config.toml
moe_layers = [0, 1, 2, 3, 4, 5, 6, 7, 8, 9, 10]
balance_bias = false
num_key_value_heads = 1
vocab_size = 8192
norm = "rmsnorm"
norm_eps = 1e-06
positions = "rope"
rope_theta = 10000.0
init = "normal"
init_std_o = 0.0506
init_std_down = 0.0584
Below are experts of layer 3 (counted from 0) of a mixture-of-experts language model. Rows are named gate (a neuron's input weights, with its number), up (a neuron's input weights, with its number) and show model dimensions 0-255. Each number is 500 + 40 x the weight over its row's rms, rounded and kept within 0 to 999. Numbers have three digits each.
Before each expert's rows: "gets" lists some tokens that make up at least twice as much of what it gets as of all text. This comes from a sample of Wikipedia text that the model never trained on. Tokens count by the router's weight.

# expert 41
gets: "-", "|", "=", " *", "www", " name"
gate0:502553465511517567439472449488407472505548509474537459496526483439430520517533468477525473484498490560506550502513508539444471468548554497500507442535428519446483499459487518577517490511472449479514517481496520514455498563551539448544452502561484513537494515473436532514492538510509517474511502557555440445481528448511506467536496518533523536539518468480557478499466505450552537509438416490501539464608434505515471510415523525499449471512479555442538539473530430514509507497540474494539526533511473495419451507407508446463578496485472470490566352519526449606523504536453446506499386528454467508517498450457562450538446575492556553422499452401519530511555522515540472536518514486502503467446493488541506479503488540447503480529509521519540565460556498479554439511540504
up0:518512463528505529443499453481499528496494535487544574466529523505491551460485537452552475516521517469472518517536536565467574541532442559516515486491473470443567455502455501497431551481535560507497572494509548454450510415517540440590489507504532529543461448465494525479511487558458538484471508565539463506499452466442544458473482520459569542473484456408487463471462541520494488448474546444484476540610468481519500551393479449525516488575504481541487495499443531490565497493455490507473542470574522459425439479475497453523496461509461486506468472499517455554559511488503558547517503432493570484456478428485475481571508516485514478499490537551438495520480484559646514508473540501570442493494507519549439491523497579482530471533546487485634527521522527446456448505563500

# expert 55
gets: "0", "8", "5", "7", "4", "6"
gate0:508549438443499498472476490530425470476526482486478504467461548446557530512492495520493518549563502454546483564532452456596485539493362427509611547464530530541517533484517434541508399521443469532473492466457528410491552445452502503522572433509475469521461530554486529545538551479493513512500444498546561530524495486508577508460535506454493509509557500514480495556503478510520527489499451477524471489476447449471553522495558499471511470557501486514544465490514522492531466471487480479518541463416463574512498524582484486528520545512515407545475484512436525442454519506491562480542526493463507515541506548467465526440512501567454422387509490568511483491513463486550533441472525525517521514491450473498385521470535383552536478464500457441447531475484502530545527488554525
up0:488427507428517509557495485438487466485478435460437463462522511439500452489483465437525560530539519579533494543456528501450443501499457449512469558485512526539498507509452581512486521578482500560499423522427502478458486450514465517508547461531535538531473468506561497449542509484481462452525506498531421512537448442488471542527505517480507525537481479540414552543522523489533487539530554512510506428539501488494466502464458469466506528477438545481484400481455522479501490561553602494523422456517466526461529522535527475499514544504496498461526488537516409558484544488482455479498454490474603524474509508475514520593481502558575500445469423544492499454538453510441537524500461516541411483504575418569464530538579611515526497484569477566501542509529520539457553492456458

# expert 29
gets: ":", ";", " –", ")", ");", " —"
gate0:470514496410504543560448519518483557519427576512492481503540477543449498569466495457477495453512447578481506509465545548547532497532524503520497524512445481489465477456452540504504489471492560521438510489479529462485526497552548490596535461526481537462459526477505481487550475500483476432532496445566513481541457547488462516549513589513506460499454546525532470504497500455515498435535442492493583552452542531520469530403562471501561494571446526533562457443480503495531550514386503483511474437450529542517481454514522474455567486544438518503538461496565512526494499493509527558449422513559485434535476573500556522409506458439379489504531513495538525545498436471502519466521421466583543473444552496450439497498498509515522465504465519481531533519493597458416522472472491
up0:535480498406520493536464536546499541508468523505487479510545550502456502567489476388513479469463464545456527524513527558532556475511498478517531530503432487529475446497491533458574487487474581574458476517465558445537514562556553535583569499486456501478489533468512486504527482488518493477536460443555496433520444548524476535553573593538513506535515520504522533494495468491505456459529500550501521537453536479572508517468562503465545462543448531497462444503473493511533556534445419510504447458538526501562501476507510488466524453562470583504493437507570543553467399493538465544464439503611515398468505506478556583426497495477515539485558507509561504518472457453497519480546501498549564424483495488484401478516490481470553462503480511495518556543559552443452522443545489

# expert 21
gets: "–", " first", " second", " part", "-", "th"
gate0:492493515476493503541484505496454576519488509462497480478535522420500491451517488517478598588503505527473567526497481555421517530521374512452562535443486516577579486513458391479444521522476473474500483516562513447507440562528413591556405456477533454561541546548521533500500509515446550534498453473508443527441479487520487566545472529459482522504462473502539478462513474544471588541539548509495481563498515530511479436473518487424499574540461494538565549517443532477547480542559513508527463441483500558517529542454488540515479524481483524475502494466578491503575486491512540508456481494466498472452458527536492534399555521519512522531471451523504553498498532503491555557486502508505544568478621539541529437510508490535546570530510491495532451450440547464542507498493504
up0:499451538553568447550507552506400558509426499504529510472475497454544499409501459488503549565473482538488580539514510546503523475494461468457496531484536447517541523450487472524409470504498497526479482554433499433460492481530509483453493486459517427483456524496546478518507477534484531510501482486463540503511505529548507540466467463456491486513438468541515519525534534515598540483502519525495450501566491515520467459489489468438565524567469534464547537495500591529535558540606528553544520505490512546586463511490553483512477548512460533474459473476553471550509497537536578527437531462480523559417449585442534544517500565559470475510453428529542517523525505480451533527443500522435539527477586532512555440536595511550543538478594514484547470458480500574582458515493475

# expert 26
gets: "3", "4", "5", "6", "7", "8"
gate0:460527413548529467503532467476438541494491519526558566469586528585584522453508492513467534468500518489520525491531533479554480557510544424530593527497533491536454545525570535437546491556462573476476511483526400509481521517576470483531538445532560467492470415535511497458464488546484603466497555486526539463507495474484491536528479475452467485518521488569439577464484499498481578540492480518532540497483516461514475473443489425512571538475496493469523554447450599543420512501497562515551491517511454479560513483530478534491516448494486531435479528514562480551473461540408505444497531455532486523478510513529567522475458474548510501459557469491434503540504426518509466489566485477499430477527510526471524447480391519564479554509511540520497508443506411575496503494512540
up0:510451532429489488545458552519542479448470443518453491550438503457462482527503496472591468555468562481514546493408503478476487509525489533464433474541451525482523499520474503494444486539471475559544519509446498418519429458441517524447501445484472516520488564501526477533497522500557425471481534466492506507499499503461552487480503548519499628527446490502499489606487421519424450479454526562434450462490504503490472549478483484503475435514446467502479426536530535516540526519569462473530485501539531547470458531439500553482506518494538549528538471501524579480538512508520589578551519524410488490473553516494495564504554526408539446477499513485574476504528561478531543478435568526461593503423512481543529536511584462435503519534500443411505518504493577469516534527505515

# expert 32
gets: " ", "ur", "um", " |", "am", ";"
gate0:508552591535512486477467558526437575519504544552570456450574606510492502486502471516488470519566508493473440501509553459511490533537473440508581472507456486487484489497493495547555496547497534556441489466482492495473505459450512492608566559477485445463533554472494503474520508479546541506489488475570525463638516434572487562527476472480529531475498476503435491479588463466544565472559468531480514481523465516531450513506443503460511487510446602553467472490512487528506520439447534575497506420530524464495505429514592533470452472468473520504579518477510506487512456542470528477492444456574585463502474457497492470509499524543527448470432415497550499545491459523469487449557490481542428530570525484548522513540502541566455501490470495457480513509517451545533490536458562
up0:447490434445484423488496529523533458494473479537476515483457490467502473494460499488480626484540558514514525517465533557490418523461501483457457554573484510474531455449564452534488480500502496452558478590430502522517544557513547537425403396558506479555434412476476562493567436500471467507483573559443452475440477481553480476488475556511525494554538523485540477478495461511488461531378504452467444527461477519498586485515528538500474525549495415445508464501449542484499496511470453417486493574508463497445497440488530477555543530477479491515479527510516546508444484483539495480476529514416481545508512472458518535423500575549515456486520512526488516507498461430428514522547501534472459497457445584478427450527478535473538507448518555501492485516487476532496507492460446

# expert 10
gets: ".", "\n", ").", ".\"", "\".", ";"
gate0:462586572503503515464479485472569487488458471477573444488449453496428493487469436517504505431495520470504464555493539547537520423483543453519465497531531534502513509577546508513529517497506462520540468529512547522483484559441538490400508525458513554562578492515563510489510463508537479498474537513459488514474542533513447517540539451545555500540536528476444493536457486503507443409467474453457579526554489463524445482472508417491509466531494496400531545576491478527529447577446457508492566519500498531497504534518554485504428462580486525498422519429485515507527510502497480510487496432537482452464418539505409489500465480526538565509467522445446511486522554481604554556487610493433520531591499531529501482521546450505500490520547442539491537468475537443423475465528531
up0:456552549554496527484540533491569460519488450467542467472492507514441570459515442492528511457511517463560458546479465532513533447484550498509481465518472539465464537524491471523576540523490509559536499520474458546495479495478492476399490531529498566559527536551579507490515447473500459492510535511469432540478491491501441442488504397508558457511483544466424480499523472561527463381513519413513546558562513503478423492485509409519496498496516489420536493553533465546480528575511469491516497551494513491483523580523558531451468503492521458494466514455473529459530547494475478419453545474490463432519447549482354538495504474527486540511537490500453457554460519540636550542452538500512510569571435530497442484467542520481474502521506513538474538466509514461422448484509464

# expert 48
gets: "8", "6", "7", "5", "9", "4"
gate0:497500491515531537488503492443507444436549498496513521503450495489500430459482521493494539507497498462483499561497447508459559532473558446489485520509509514462525517515534522518461512510518492474516551555618512517509561457528451527508506469509486462496557436525469449409457520517399471450486542547462446505609524547500515402483530592478515485541524461535568495512479536487484617452494501462534450533510508540543487506446468563531444472517531505422522470559489492423444470436430460497510482536526536456478508453457576468547521517506529548513537550472470487488532463494554515465553576553396517473479547536487417554414435505444516463585422502500537529504531522493485428489529479547533503479473464487479462519533439520520531488518531565444495535549564464452537508552481448
up0:575496536428507511550579504444494507505480513482430481453500482508531463449534489495431492505482518559531505461596492497487414526489521469489572535474490483536499503403518516486552489521515437449529469493502539486505504587484529527508488553513468456511509454434567463547492520498553476575471512495544541507390463512483505528410549496498488464476557540506545478555517468575555428573436464437544507444533539503440526521447452535489530503476471507431495482459465573567494549524513527469533554519452471497553476502521494512527459489452500463505436601502530498460444457523508491487570523445488509508480455437434491493504518491476534501447556453481498510513494503533524574517513519525551520444519499498494536426425547546570490471491461466560473511449502426383460473452470586